Experts of a small language model.
Size: 8 layers, width 256, vocabulary 16384, 106M parameters.
Experts: 128 experts in each of 7 layers, 144 ReGLU neurons an expert, 2 picks a token, a softmax router, a shared expert of 128 neurons.
Training: a variant of Muon for the experts, 737M tokens.
Below are experts of layer 2 (counted from 0) of a mixture-of-experts language model. Rows are named router (the router's row for the expert), gate (a neuron's input weights, with its number), up (a neuron's input weights, with its number), down (a neuron's output weights, with its number) and show model dimensions 0-255. Each number is 200 + 20 x the weight over its row's rms, rounded and kept within 0 to 999.
Before each expert's rows: "mostly gets" lists some tokens that are sent to it at least half of the time; "comes before" lists some tokens at least twice as common just after its tokens as in all text. This comes from a sample of Wikipedia text that the model never trained on. Tokens count by the router's weight.

# expert 104
mostly gets: " Anderson", " Vienna", " Gö", "GER", "k", "agar"
comes before: " ", "\n", "9", " −", " .", " +"
router,208,197,211,198,226,199,181,211,188,194,203,218,195,158,201,184,208,245,226,176,226,187,201,183,196,175,175,193,204,174,230,196,181,205,209,198,178,223,215,179,208,182,175,172,182,197,199,183,238,198,218,199,196,225,195,160,237,186,236,227,187,211,199,173,197,177,171,207,189,249,166,193,195,211,187,208,217,204,187,235,183,189,211,196,197,220,200,212,208,233,186,238,174,221,213,205,231,200,196,211,180,229,193,217,179,184,235,186,201,195,228,204,233,221,188,220,184,209,212,180,222,229,217,184,180,218,215,197,197,215,198,178,194,180,190,203,178,197,190,248,192,204,210,196,198,224,225,186,223,230,202,163,204,179,172,187,195,194,230,178,197,208,188,165,169,221,225,225,176,183,186,188,216,178,224,220,226,246,190,201,213,190,182,221,227,184,238,226,194,237,179,166,204,231,195,209,224,230,204,177,197,189,201,222,210,167,209,203,204,195,210,203,206,174,214,203,242,211,176,177,227,239,227,213,210,200,176,196,189,235,206,235,171,216,233,181,219,205,165,211,203,207,188,216,191,207,157,175,232,221,192,193,170,188,205,200
gate0,220,204,212,204,198,184,242,222,208,180,174,218,185,200,186,193,156,221,178,240,202,198,128,181,210,198,253,189,230,218,164,181,177,203,192,184,226,216,195,216,217,197,165,216,185,185,170,180,236,187,206,203,193,129,199,192,213,215,197,256,183,212,220,237,202,200,202,200,223,188,204,192,196,192,230,192,210,173,202,187,198,221,210,199,191,195,191,173,191,175,145,207,216,212,181,210,192,203,180,186,218,169,207,206,214,207,190,204,186,221,171,170,185,190,176,211,215,178,211,198,192,213,180,168,200,209,207,193,181,216,236,195,189,212,222,203,188,190,206,182,217,198,209,199,201,254,179,170,168,205,168,219,200,215,220,208,205,221,215,218,187,196,214,180,224,220,168,189,176,201,175,181,195,234,196,219,180,211,214,224,210,184,207,184,143,197,195,197,190,219,209,208,175,186,178,217,190,183,202,195,245,187,214,206,195,206,203,204,211,219,226,202,203,216,211,191,158,209,244,213,197,167,180,205,200,225,192,181,217,208,232,201,203,211,212,218,201,207,233,197,211,218,155,209,209,201,214,232,181,185,199,201,213,167,204,222
up0,222,222,162,212,198,194,170,213,221,210,196,209,209,203,193,190,197,170,217,183,239,176,199,236,192,203,188,195,191,187,199,187,208,212,202,183,185,207,218,215,212,201,197,191,168,217,257,206,208,207,176,262,202,238,202,205,216,187,222,163,190,162,184,203,192,201,184,222,200,200,201,225,196,166,186,202,174,231,223,197,216,192,197,202,212,209,162,205,180,201,213,199,190,195,185,206,191,184,182,211,162,210,239,147,214,228,200,203,188,203,225,200,170,208,225,199,222,214,177,207,181,204,199,235,176,203,196,225,164,183,185,219,167,175,185,180,179,264,186,197,183,185,187,202,189,197,218,206,229,203,188,235,190,210,213,216,170,211,205,200,185,186,211,203,207,212,224,248,187,176,210,192,237,201,178,198,252,206,203,221,164,198,198,179,209,218,170,185,202,162,192,205,204,242,215,155,192,199,208,199,228,207,208,196,243,212,238,182,205,178,172,197,191,196,173,222,202,208,189,209,223,205,212,231,174,193,185,204,168,218,197,188,187,207,162,180,206,203,195,194,182,161,195,203,198,226,204,161,204,239,205,195,197,200,171,176
down0,193,226,199,181,226,198,181,208,209,216,201,168,217,195,192,197,230,247,240,164,196,189,198,205,236,242,189,212,204,226,192,175,212,232,224,199,186,181,204,230,230,207,189,192,227,163,213,213,221,203,177,232,208,219,148,229,184,198,215,180,199,221,200,201,195,211,174,182,191,195,205,221,201,212,158,197,188,188,210,196,219,198,186,202,191,203,217,235,173,161,245,200,182,191,193,191,142,195,226,203,198,248,184,218,181,197,233,207,178,201,201,232,183,167,198,212,183,223,167,239,183,230,195,233,172,206,200,202,206,223,222,203,212,197,199,205,171,162,211,195,220,178,149,205,184,260,252,200,213,198,189,198,202,219,166,244,180,193,186,199,166,183,179,197,213,211,221,213,211,223,192,225,187,195,203,212,176,210,198,155,203,221,222,209,194,223,203,202,187,207,204,191,165,179,191,212,186,198,201,221,177,192,196,191,185,220,181,211,211,185,159,190,189,187,194,196,153,192,198,185,167,189,203,191,220,175,185,210,187,207,229,200,192,208,188,197,187,187,204,209,187,171,211,214,195,218,198,212,202,225,205,211,201,181,181,207
gate1,214,178,187,193,191,227,200,172,199,178,199,180,222,229,210,209,149,185,189,176,180,243,224,171,217,214,208,190,225,201,181,189,199,154,229,236,207,217,234,219,142,211,191,220,191,175,216,246,175,185,202,250,209,192,210,197,205,196,201,205,217,223,212,218,202,212,214,200,213,176,205,184,201,219,206,207,196,234,225,208,214,219,186,211,181,212,199,200,231,188,193,194,195,194,193,206,229,217,172,213,255,192,187,182,155,195,201,216,214,182,148,226,223,221,202,199,153,163,192,181,194,203,205,186,221,207,197,198,194,170,183,203,186,214,213,179,225,230,183,208,203,191,189,179,206,199,188,204,221,175,211,201,174,201,220,184,214,206,168,230,201,193,206,211,196,194,178,212,213,230,245,179,198,207,233,171,176,225,188,159,218,203,243,207,181,160,195,185,218,180,199,210,181,175,173,211,224,192,246,191,200,240,204,201,188,184,195,196,195,180,213,201,185,180,205,185,196,203,200,211,181,178,200,214,205,191,212,247,159,174,218,213,184,235,195,189,203,195,174,211,203,202,198,200,214,247,200,230,192,207,196,210,211,189,180,176
up1,222,175,225,206,209,261,185,167,196,212,221,163,191,197,178,157,148,219,208,194,208,226,193,214,198,184,203,185,233,179,195,195,200,175,213,224,188,223,233,172,194,200,182,194,189,187,209,229,166,179,202,259,216,204,214,219,200,181,215,197,242,231,174,191,178,193,205,176,191,188,242,193,230,186,215,214,175,226,227,182,201,217,159,209,202,213,180,188,195,223,202,195,194,204,194,198,210,215,157,226,207,184,178,197,188,228,208,167,233,212,186,186,239,231,187,201,178,193,203,188,192,225,240,206,222,212,165,189,199,187,189,161,205,192,187,204,173,196,186,194,198,157,184,197,188,204,211,196,192,199,201,166,203,214,194,232,179,219,162,197,190,174,216,219,199,207,187,218,205,225,239,174,225,185,219,157,185,211,216,209,199,195,234,186,192,158,211,206,234,200,199,199,211,209,211,206,224,166,227,181,207,210,186,198,228,174,206,202,224,213,199,207,202,190,201,203,179,206,225,170,219,186,197,221,198,180,200,210,222,183,245,225,230,209,193,171,159,222,200,230,186,206,208,198,234,199,206,193,186,209,210,218,202,186,196,184
down1,165,164,179,205,201,241,176,182,200,145,171,204,192,187,170,179,186,198,219,203,206,168,185,212,201,187,218,203,261,189,191,209,205,221,236,219,207,194,195,184,186,205,196,216,209,155,211,145,188,222,211,214,188,195,205,171,204,184,235,190,211,191,184,226,217,203,204,192,220,179,197,194,241,178,176,189,244,182,217,201,216,183,183,196,193,171,173,226,195,172,195,183,186,209,226,223,214,169,207,228,197,163,195,213,160,220,231,190,224,218,178,206,197,197,203,243,244,174,208,201,196,178,216,208,170,201,196,186,171,222,219,213,176,189,192,159,203,193,193,185,221,219,195,207,216,206,189,219,214,202,201,188,193,178,193,204,215,202,210,203,206,226,152,184,202,216,195,177,207,205,176,221,197,167,167,215,175,148,208,193,212,225,191,210,224,235,205,221,229,211,203,210,209,205,219,208,203,167,173,194,192,260,205,206,190,219,187,218,191,211,202,203,196,214,175,205,192,205,206,162,217,180,223,244,168,220,201,201,205,208,202,213,208,217,198,239,197,174,222,223,205,217,171,215,219,181,176,174,215,210,205,206,200,191,213,197
gate2,180,196,196,210,198,171,189,212,172,188,185,205,235,186,206,203,189,198,192,245,176,192,172,248,186,217,230,222,190,225,197,202,170,219,195,172,170,225,202,222,221,200,210,211,237,205,237,226,214,173,201,174,180,194,186,201,178,187,186,196,173,226,216,194,217,218,216,177,229,155,192,204,172,179,224,231,187,200,185,196,218,201,246,164,191,211,182,188,226,189,180,185,187,172,169,197,190,224,222,247,194,210,187,178,183,218,180,214,229,155,202,187,177,198,215,227,218,182,199,184,183,169,169,199,209,184,199,198,203,219,162,190,196,233,184,184,205,175,206,212,211,171,173,208,239,191,211,212,193,208,223,218,222,163,204,223,199,206,216,241,215,199,218,204,231,199,238,190,198,206,184,187,182,204,225,174,162,192,200,204,165,211,223,205,205,191,211,205,212,208,160,191,184,213,193,215,187,206,168,207,258,203,195,205,191,222,198,217,185,183,188,152,198,210,199,213,195,189,228,197,237,198,206,227,237,205,222,196,192,175,191,221,209,200,186,215,188,174,221,224,187,168,194,202,182,215,212,203,169,187,192,243,201,213,220,195
up2,224,209,215,195,203,170,193,180,199,205,199,207,203,199,224,208,179,199,203,187,184,211,201,170,202,209,198,231,236,223,212,203,221,185,158,197,242,173,217,183,165,216,219,202,202,191,207,196,185,206,189,175,197,210,176,162,185,215,192,166,185,220,206,179,195,222,161,232,191,212,174,190,209,188,215,210,219,208,201,231,167,180,183,193,206,201,178,207,182,160,203,187,159,188,210,189,184,185,232,197,233,205,220,203,200,194,181,224,165,179,201,200,242,212,237,196,205,186,189,191,193,229,231,200,223,221,208,202,185,191,222,171,232,235,191,217,214,191,197,196,199,177,207,212,155,209,220,124,201,159,175,192,262,204,204,177,192,219,181,198,194,211,183,217,226,230,203,194,173,209,189,207,192,200,199,190,216,182,217,223,192,206,188,213,208,179,214,244,186,216,201,212,183,189,160,178,212,178,203,188,167,234,200,233,191,192,213,227,208,162,184,203,207,177,227,204,192,200,246,202,193,174,214,197,171,183,170,224,190,161,205,183,207,214,179,199,180,195,186,208,208,244,154,222,197,203,204,207,188,202,191,212,244,197,205,205
down2,165,191,216,182,153,215,162,216,192,173,184,205,175,189,202,199,206,217,199,207,197,199,211,187,162,198,197,198,169,201,252,186,172,210,202,185,217,182,243,173,235,171,217,192,200,202,204,207,174,210,238,198,208,186,190,204,227,199,195,174,203,215,212,187,214,191,208,186,182,194,203,195,208,190,199,194,229,208,208,176,180,189,182,215,212,221,208,193,210,191,217,229,206,188,181,197,208,186,203,208,228,202,227,221,174,169,218,202,238,208,194,205,183,202,207,191,198,179,201,170,185,171,182,199,187,205,192,212,210,192,198,210,146,178,195,235,194,193,210,211,199,158,191,187,195,203,208,160,224,218,177,201,204,197,193,200,215,195,202,172,198,237,260,228,162,195,205,198,191,179,227,177,208,216,216,190,210,209,189,202,207,194,220,189,214,228,218,257,172,198,237,170,180,163,169,184,209,204,164,211,197,182,191,191,240,213,194,235,206,224,205,171,218,228,230,195,187,215,161,195,191,221,208,231,223,218,198,229,176,188,197,201,147,184,181,195,189,197,210,243,190,216,173,213,245,191,218,218,195,208,261,214,201,222,183,196
gate3,197,183,143,155,228,205,206,187,180,175,190,173,180,214,216,217,194,187,222,215,184,179,197,205,193,200,213,231,203,215,203,175,216,185,209,205,192,254,129,194,224,197,213,186,209,192,197,228,179,161,234,186,168,221,194,228,204,218,212,185,228,233,210,203,170,238,234,188,219,183,207,201,208,216,202,215,165,187,211,204,186,218,184,206,176,179,187,200,209,179,173,206,216,164,181,192,167,242,198,210,206,177,196,223,179,207,172,210,228,183,225,213,163,164,206,176,219,181,160,178,168,187,207,198,185,212,184,181,210,210,214,205,184,205,196,228,203,228,208,181,158,212,201,198,204,198,181,208,185,176,187,224,191,214,219,230,219,214,175,211,201,186,200,176,181,182,177,201,194,189,201,182,179,202,178,210,205,191,208,178,201,221,191,164,205,200,193,193,213,192,201,240,187,182,196,203,172,224,236,199,214,193,176,189,221,216,204,189,212,221,208,216,213,228,208,202,175,197,181,230,185,219,216,213,193,189,175,187,201,154,179,189,196,218,199,210,208,209,230,189,208,192,176,172,235,222,170,201,176,167,216,236,252,221,190,214
up3,196,220,214,227,209,212,199,215,192,233,175,213,189,198,187,193,162,222,233,175,198,243,237,187,190,200,178,152,156,255,194,197,176,193,198,182,175,186,226,172,188,207,162,210,162,185,217,237,201,220,144,199,220,209,197,190,183,194,205,202,203,165,194,188,216,182,209,209,193,186,174,168,237,193,213,187,222,187,218,210,224,194,171,243,177,219,230,204,188,213,205,234,211,216,192,215,228,208,185,180,217,207,244,205,214,202,227,217,225,209,164,194,231,201,224,216,180,190,215,185,189,203,179,190,226,169,198,190,182,213,160,208,189,184,160,205,207,200,204,199,202,198,182,194,198,228,196,178,198,193,212,192,169,158,188,177,233,234,205,158,230,206,196,200,208,209,213,217,191,216,200,206,205,201,216,182,207,187,242,205,174,206,183,243,191,208,226,199,209,181,208,185,191,229,164,199,200,197,186,191,225,182,188,202,234,161,202,228,208,205,208,183,190,197,213,183,243,202,214,200,192,179,208,185,227,213,223,218,198,233,199,181,213,190,195,174,210,205,201,211,226,181,215,208,163,215,221,237,207,188,195,170,182,196,198,195
down3,158,206,206,232,210,226,210,218,189,215,212,227,205,211,143,181,227,189,226,214,176,216,214,198,185,179,187,165,216,218,162,185,254,187,226,215,196,192,203,187,225,197,236,216,234,190,222,223,209,177,219,195,217,224,194,156,199,218,217,187,229,190,207,189,230,235,196,202,191,221,220,198,170,237,191,198,199,189,222,199,185,192,177,204,198,178,187,197,196,212,169,151,198,199,202,190,177,237,205,238,213,213,173,197,188,149,214,197,218,184,209,219,192,206,212,219,198,194,197,209,213,213,187,233,206,242,191,213,223,182,190,173,227,193,178,218,191,195,178,219,211,181,185,208,198,187,177,204,175,202,229,217,210,204,205,215,187,183,192,173,222,162,177,184,207,168,201,188,223,212,218,174,181,199,220,181,203,177,220,193,177,201,221,176,215,224,196,206,183,166,209,190,173,162,179,199,226,201,168,176,163,191,214,212,204,202,189,173,232,204,217,168,203,196,213,170,203,204,198,174,212,182,243,217,223,208,208,211,167,183,178,218,186,201,214,186,200,205,198,205,209,222,199,202,201,184,226,193,168,158,213,232,174,255,207,204